{
  "d_shared_expert": 0,
  "balance_loss": 0.000573,
  "n_head": 6,
  "positions": "rope",
  "lr": 0.00784
}
Below are experts of layer 8 (counted from 0) of a mixture-of-experts language model. Rows are named router (the router's row for the expert), gate (a neuron's input weights, with its number), up (a neuron's input weights, with its number) and show model dimensions 0-191. Each number is 128 + 24 x the weight over its row's rms, rounded and kept within 0 to 255. Numbers have three digits each.
After each expert's rows: a language model's description of what the expert responds to. This comes from a sample of Wikipedia text that the model never trained on.

# expert 55
router:125166124165146120149155090129126116095078146104138132115113162117114104147083121153130118125137119156143161109131145135177190108134132142121108195099123163117149131137094133167122166140195137144127103138119154116145158134128141162140117079144123139166169150125148113119104142157168125140114119165131090134111105175159109164135127153101140093099170143110158115141163100119128121105123097122133160132149129125117181093156103118129138094164160160151103105131169126136139099112109132144152144145119145105132138129135123120168157165130097139092107100119115106100081100136127166150
gate0:124127130202172093133146149145095127065089144131131119141102113081116115112146144161120161115132146118125093131160139106175125099150095140124094116080123149147134170178147102141089146111129122155134160146115119126102200145137131139120125137145101137112160119142149139092184107158116118146119139103133105117152092133127120119128082158139136137117104108150165139136185162105148117147127144107124164106139166135116132099134150125161132089163152140121111099146161153099138104121086060138136125113128148107125158125128149114092122143131113114149120108120142115134112111127126175079
up0:127108128132100144152096074114111114113117142074078144104134175112142120124161126144108111121119134124094107169127135094146124139123161156155180097109121105151124134108157144118125115161125140126126167164149169114113138130148133110120136137166156113129117126075142122101100081100098095175142113093115153119103124170118136099139154101109078170138105161156124142120122121106137157148136119131159134164117143131119103147118111126174158067124109141164102165148137122133115115121115143138092121098147110140179086063123090160113130128124120099146149125136153102084153105118111168117
Description: Initial letter S (or s) starting a name or word, often after a comma, pipe or parenthesis, as in Sunni, SER, Six.

# expert 27
router:166140120148137140125121093087139129144108140114153098146138132136119088113122108134195101149175126126167145075152164126138125148144099100089120154101073156124122150134120112120147132140092103130107127108109126160140163171134131139129143136169084152139184150091131119108132110132170167128103132160154095149123104128181124095133171147117122115090158147106117170161152121128134131120094124097118149136114154139128141140148098147106124141125123117137121155146139166142115100128122140105132144191148124093135164134166110127155133076117120153059120092128123146158153133127092166108
gate1:130137125116130146142121108116153144116112164087100110122135097142143106081138116067134143179150109124148103138112126108139128119110085166123114118164089126160166146149151093102162117139103156089131104049161113141112198184115124140093149106175133131060143107157079108136113134129142112123143135124135123108131112125097119119159118103143108095146094149124159126151113091125111093116106134116156123065128121132137121122129128162144102167102142125091137140155138149136135124166112164135167135141138124126123123102118121111101096140141136158119123093129095154137157116087168116120
up1:149145154119102179151072141156128156111120097125112119139132115152142125159137085128162094155128112109099104134175112136160126116160076147121161119070141151143091153107123133111136135148109162135151114130080128153107133117140124132158179126090091088159144125090130088142155159126150154110143097139148109099157120112158147144115112115162120102110128103123156178113125121161134176129106151125120173129119128115111142090143112086123127151130183115120119131131152158113086162109136141112114114170124137171127113087106166140184126132151144154116133148138155106118178126123163124135
Description: Particles and pronoun objects right after verbs in narratives and biographies, such as runs off, grew up, taken away, rejects him, began.

# expert 24
router:138144177159123129128137115109117158120137148096102088120154163147088095126085123123156082162131096135118128123112152145151159118168101111094116161140097143119145156148133133136177188141138151094102116124132084147115132118160129162171111136140117164173150170091147127134136140143170116156086123124123135154114146142160114100083111128131057118084134102167135142113145138157172107107137156101101170135107105154142156097148149114126121122146134133098115108142145127112083098125107115096153122142122094142130139106157109131110126114119110131082122117139147102136152099086173110110
gate2:144158132107138100126139122134155122156085118172127127127135130149117130145119083129126121139124121140107111120082172087097118121148095136137114123182136128131075164097116138124112124089155126152101046116095117145098102122139088156151109120172140167152150106092180152114098126151099101130111133103138154171128166095115131096111120129164130147149097114157154126139150144128105117091058082127110121109164133176114179131145120146114101111131165156095151129148135110139077124131141140141134132120161128149134131131140123135089143115107127095083098128124125116114100150092113107131
up2:121186135085136119110105153152137107162097170153155084102128112129130167111148131098170128095101105122107096184094156170170120118162093145113153157114145152112104141169115129170125108156148123108079101088146125107097145153163145126103155149132100122110134106133103087119113125132110156110152134158127130117142139105124126137155114130168145112139125154124117121136111167111093142166167144161124125143151144140096110142157103112143127133095084131151149133123131155151146145155154080083113110116103160162202162138131116163141158134105143129168122150135113119140152128140134103129
Description: Forms of be and have, other main verbs and -ly adverbs right after the subject, such as was, has been, became, widely.

# expert 63
router:124156133147112136144163115129131159110180161118129111125126140139115107106099150107153130154134160113134134124124141149163152116123132134103165189139110120115114147143124154138145131099118124102100143150141182148118116150146143122125153118183136157179152126087157085129141126135188159125082128141171087151120122179197092126115134141135116114117124151130129154183122130155160117156138116116128153099112144116110138060123109167089159110104144130162111148123138178120156104136108110123182155169142156100163123153150110136152122106120117152075124124126098103151129125125110150122
gate0:133125118146130125126123132132106154119098121113085120141139159154156090135110119127135099116132144103112150116134127128141118166134092158137135139128164124141109101147133161122127124175125176073108151158113152153109120116128086126141102154092136123147125142142124144093100132151115122092111138116118141103115128132195098085162142118129090174146128200106150110118129076124110102136102103120168109138136126121147116093078144109103127159125168147118112120111168162136161195110085122094124173129152149178141149149127140185142133098152116151172120112124133122143166114151115094164
up0:185136133121108129159102128149176123137132146108134132158135133117136117136129076132164123140147126111187196112138145116100118137128147127140122134103152139109178117089125119121129144125116132097172143107100136108161146101104126135083123115103142091116119080145154108123111120091141127133146121084139115123192096129093121089119117138109123110098140105139146109103106095142102134138104136143113178128175147098107160166152091103170140135081104097089127136112121149147115107100114090119076132105086144147112115116111129148125149118169131139185107099136130150112120120162121170085
Description: Words in accounts of wars, attacks, killings and arrests, such as troops, killed by, captured, deployed, plus ordinary function words in those passages.

# expert 19
router:150123167158135106098130091126132145112135139121116071129154094167132095106102125107162069168102102147130182126137171150180148181144115132104143148115135133134126118117160133134186137115118123144136087158124120176125135095144117133145140151152139162127161152111134139165103146171150170131114085143167077170128101149149116160126104134134124138089130142122101160126182155123169104138151115103116119138124122116107125084127121130078102150170112089128104126122163132119120143070148113152129113135116153118131117135148114161141103151145129138096120090148160113129118092118145142128
gate2:110115139121104166151103111105106146152081110140112178092137101175135148128125104131135095151114085160110144125106162154081145178135130156115110108136113102156130149111096158108157125139120130140117122120136128148138119120097195177172160121125155101119122153155132108142149132143097109103120133117122111152131143154114162142168125144127150119145138172093154125142130087110161136155113129105126102140100130173077137151179118126104107131163102121133120168108140106173115146159127152125158135112143139136088077092117112143118167145107135129154120074170150128121144109119167176141
up2:128110110132151118166083132136138123066117107100135153139137108074139106140179135130122083151151181111140164108128129123190146177109117112148150166111175080105141087090126126150149104140121107136102096110152130120114117125133147122109156126134139159116131127125155156105126048149120125112117104127157120113131101124116127127134125117164121081135101130118146153142120139135197129126122092144116174112166111165087119094158100196071119116118144135125118136139133128155164133134127129127142094156110156115111110104114119132130117174150099144110125137147136132111137149126156163155
Description: Predicates after was/is/were in biographies and census text, like was born, married, elected, buried, son of, consists of.

# expert 62
router:157164110173140150101148095128121151128138116097137162110141140133083111113111148133118086135157156135150122109113139136126165159109108136104153176093125154128135119112150141177110171109107104172105107117106133101139132134135102162137092150130134156137163114123107095135142116139178149144099113150167077165132134196138139099088134152141092168074152095145139131149149104105126125102135150158122142149135142132087108101126154152108102113158123128166087147114158129142089142143127145130157116155130183097129133120134153134090150115128095129099153070159130151093111143111154128141
gate1:149108113134137124145131080113164153108167122119131151094128118108073117111138135119129150122137131158123145113137212153128110092112069120126129139142113146116128137146096127076144141142111129097117115120109184109152090157161116134097100132115181136137145125142109186163132095096114142110174150096130116158074165096148116126160117122134109095113151150134131124135131093089104117132144130149134136115155090159100140103129095125151113112208107132140162146120152149137121116151138145093148135145118082110148118102118120162122116085152133150072152114116100137112126140130155143124
up1:150139142113149159125137109133137134128141109107147116123123105138117184151120148129146116099111106110134129110126140119118153133129197091125130136132145166112136129112103134121116158153106158154127153133144116171164117103149110192145138177148112123106112118149155134112113117164196184132154120130128103136124172123139123138139136145151150175094108131159164118096123056134145151092099164103112139095115148122141112126150186153089131135123123100124142145118125134135140119140122146145142094125114102150050119092169157123119147113099116164139072143108135143147116180137100132083
Description: Hyphens, slashes and en dashes inside compounds and ranges, plus capital letters in acronyms, e.g. LDS-operated, co-, non-, EMU.

# expert 36
router:119150138158154167140131112124108144110141165140130144135117134135119114150079114176144081165144123133162184102153143107165130146137105109105157167124108143112134153146159160138140160150146134137111109152119099131132147084171190153155145151144138114148171149114164103128102107166178113205102133124144056147122158141155105119130131134130123116136137153145144119130140122133119167132123111130115144119154146119135135089112156107123108117124118138132105165087158150165124089156106124116103122198111144139138150148150103137133137156092130132076137073152122135118109133121106113101
gate0:118124136140126166154113139134119149089176115123106118146078102133150144133109129140162113169097136144157131099160136079131136153135099145103140136097155140135108117143156136152126144149151156096099116124106102128096129111103126123125133157136166132137123116142111156097096110162117078130124113098111113117141095177104119124086179100144105122123158142169144138158133157137080147143099096092160133141118105132140107087140143082115128103115116141103145218114107136184137126101116098128163118159090121128091167131143146102144113145076132099154106117126154153157112130099150155101
up0:138170110126129128128155134125116115106100141131137157159163108108126137073149160135128114155126087114101119129099151102147105103147130121140126142088102146147160141134151168093130129143160097158131099130149172133125079104156103088168135142150159097097143173081160110113129143116146158113133162133173115120156108126168113175120138109136148191145168160102152113167114161123126123109160077133127165134115073152135102132107099136127150109133107105144163127109087154129148147139126080134101092106146154103090136114127119135134141127073146121128085154090113149111134118127138142120
Description: Conjunctions, relative words and sentence-opening words that begin clauses, such as because, , but, which, when, In, Later.

# expert 1
router:201127164136107141096097111150140177084168196126126148088159130134118110136136137128134101194157109178181136112107125130140157126113137140105148142098098166093140111104114149138151138121148127127101132175134128144130108097134115137106136091188136130146140135098112091133145141147112145180105139157135093169131142120152104141089130136175156103117139136150126118158159135146119111141101122112136183132140157150125161098106114142114078085149131110108149127117110148114143123138121131088155123166136159112136108124151131167095159133157096118096140102148139123135120104140117111137
gate2:156183135125131114190126144126145125173151128127106164094109094133097117115144100094120110157124099143129082112165116169165132159120123125098135170116126115089141135108124085116124131160146146171141144122118196118133094110114147134158142106122118170125105120104100121127147161107122123112131152155117124142130135155155139138122135162117138114128148082138126106125174137079141148127135130091141096081112111161145130192131116143173139131075124094156131123130163137132160165099143117134128161130149124153135141113127184156110144128133148121117082118076164084115147157152093126119
up2:118116116114071117131155134114145140144135110121120127122115141097124130113125122151126098108161136080075131163145112133134137138139154145142132158082124122107153148106146058102111129140124127117118209130116135125124095102136112139172102112118094134118155138165128140133108145115141109086187120171152135143111099139095155116082111190108119111167157145133151114111113094116126117145172155117174128121108122063117138128136124158162135107106145094177120130112093131146113130142127156135113133130094171140132148136141160097167097135072143158125123149144110122137105167116098165156
Description: The article a or an, often fused with a preceding word as in is a, was a, of a, filed a; also the preposition to.

# expert 7
router:097152157119150106143127120120159157126117159124125159094119121156110090135093125149144121136094133133135222114119137117182177100107102129115144169119084146104162092155078143110148122111161167131141073098131150139131167136156176154149155118130144169134157129109164107109119113159142147147114104152153133151127146138183133126127129123156149094102129129148128121181133159139134116119136105121121143141146139122087169109138138144122120109161127126126067165119116114121143128110141147126140127156135188108132124105177147096161132135142079128089128118127105103099138112109122149135
gate1:128116107121132105189164107136118150148091159118101135108120109142085096094107095093141123095115159137183135149095151070120154143087115180156135133156128171136175117095116111112136124122108162127159120149105122128073157107113168167170128182123127149115132129154119137144147127147121128132133150098186117107122137172110130115124126138126113136126154111070148108155109088138122089117102116105135138116180101102117101115121129104136143097158106168129109143170143145110138091139148164117159149111161111134140122109119141111155148109136134127146138147134152093119144121127180122090
up1:096134103165151116112103125146178143125167073144114125083116167167118105120101158121118144119122145159141099146152148095117169085108144108132094141125137149119164104090126159092135131162128136137166109087101117141166119096106120148118141094123144123174099114128162159136178120103124121111134060138104118108120124168143070136124126119126171111151132129131145113149148135132107096072152107115168166115173143143121119157152140134160143126140179119123103103148120120088138121121125117136104086147115134101079161130123139088146105161160117118140127153137105108093113117145121097125
Description: Opening pieces of longer words split by the tokenizer, like s-, f-, comp-, suff-, ass-, usually right after the, and, of.

# expert 54
router:157162180167145154135099126121101147128142127136172099137157082138141109126107115152158088133111132123157139100126122134150172160145108088107108142093110083081152139099122146119141136115111100113091111155146109113136131171122130173112178156124150178104131142121151128114127123172134127121131108125156090161133109157173116122131094144159099130101158151156127130165144139137147116097157093127131165117146122165134167075148088123092131122165150083139138114115139109129137107131145101146127119173143151135086125134133108145146129156138106141082105085169137124106147099106085128099
gate0:148093122128109143115122123133096144061150110096130179095086128135117132134174141085101105144124119126140139166148101146149122111172121141109153124134121128127164150142144141085161161158147115152093110177113125142152111109125149139111173180170143122116120138141144147150113126164131113130117096119127150108128132110128134121117120142114127164145127110100132169117097198118140141136045085116129111126115153135129118161104197139133118090116112142142120094161128120133132153123129117109125098163152123149101097106158174151144128142107100129091116091170133147154150167134125171132
up0:127117091122114148107102140120139159141160133125112097111101121139109147115114101079099106116139095139105140112122148139142121134145103104136121141095116102104157165103126090108103140116146127116111110139161074170128097168141152168147095140121141163143117121138129141104172150119117115091131178135194102115152132150102173085149139111153142123110183154125137122139141126152102156163171142133131096129124133106143093139127148165156145151168125109177114132127139101106098155098144129189119134146116097134069176106126135141133153143126137133173154113132125114055150148138124156152
Description: Number words, quantifiers and count digits before nouns, such as two, three, several, many, some, 18 years.

# expert 4
router:139161143154130140149112099082106155127120151143096074130114143158138102088078108113127078175151101161120140145134149118147160161107116122078108162131150156091135110133124140085163142110137122146131086129135126111148151096104113126158176143163144122134153116097136120120127123194122105121121111136198107151158091144152135107137116165130134120075148139118125132131163146118124129112149105094144131116108120144093146104161126113087114123161146109132129156140164122144104117106169155142145102153153139081138151106168116155143105116138103090127144107171121109120144065132126121109
gate0:108158115151129127114180119168127096122132135106109092090116164130132114161128147110109143140148113167122113101121145142131169164114160139107160127114146203137091117125147146132138159131145089106119121130091107100122108119119129124159197117111139085103103112138118116164114146131154139142116094140082110150147097149143160121165108122126104134105171158154113127121135104149115113101135133135119152115156156131132160101116136135129089078129125113115140154145108164068145135100104120122161102110157113119092118093159114150085163133113079128113094112173109137084125136166080101103
up0:148179103118157134089106112103153124150134119134093136097154135091123113137166128148139156126171109140117116144093120123123117104134057100148158139138160164095125131160115131102131124192146125068072111113134118135144113131159168161146101144140108114123107072117097125107111140128082089152118154146139116135115122128105141108184098136136112113127157165165108114133119112138132135099107151095128115105149104136116166163123117117135172124141137152125158126167137145133119141192138142125101162175107153168144147130126118137101085096133110141134119141156123105135153103113151128185
Description: Participles and adjectives after was, is, were or to be, often word stems like arrang, mod, degr; e.g. considered, taken, common.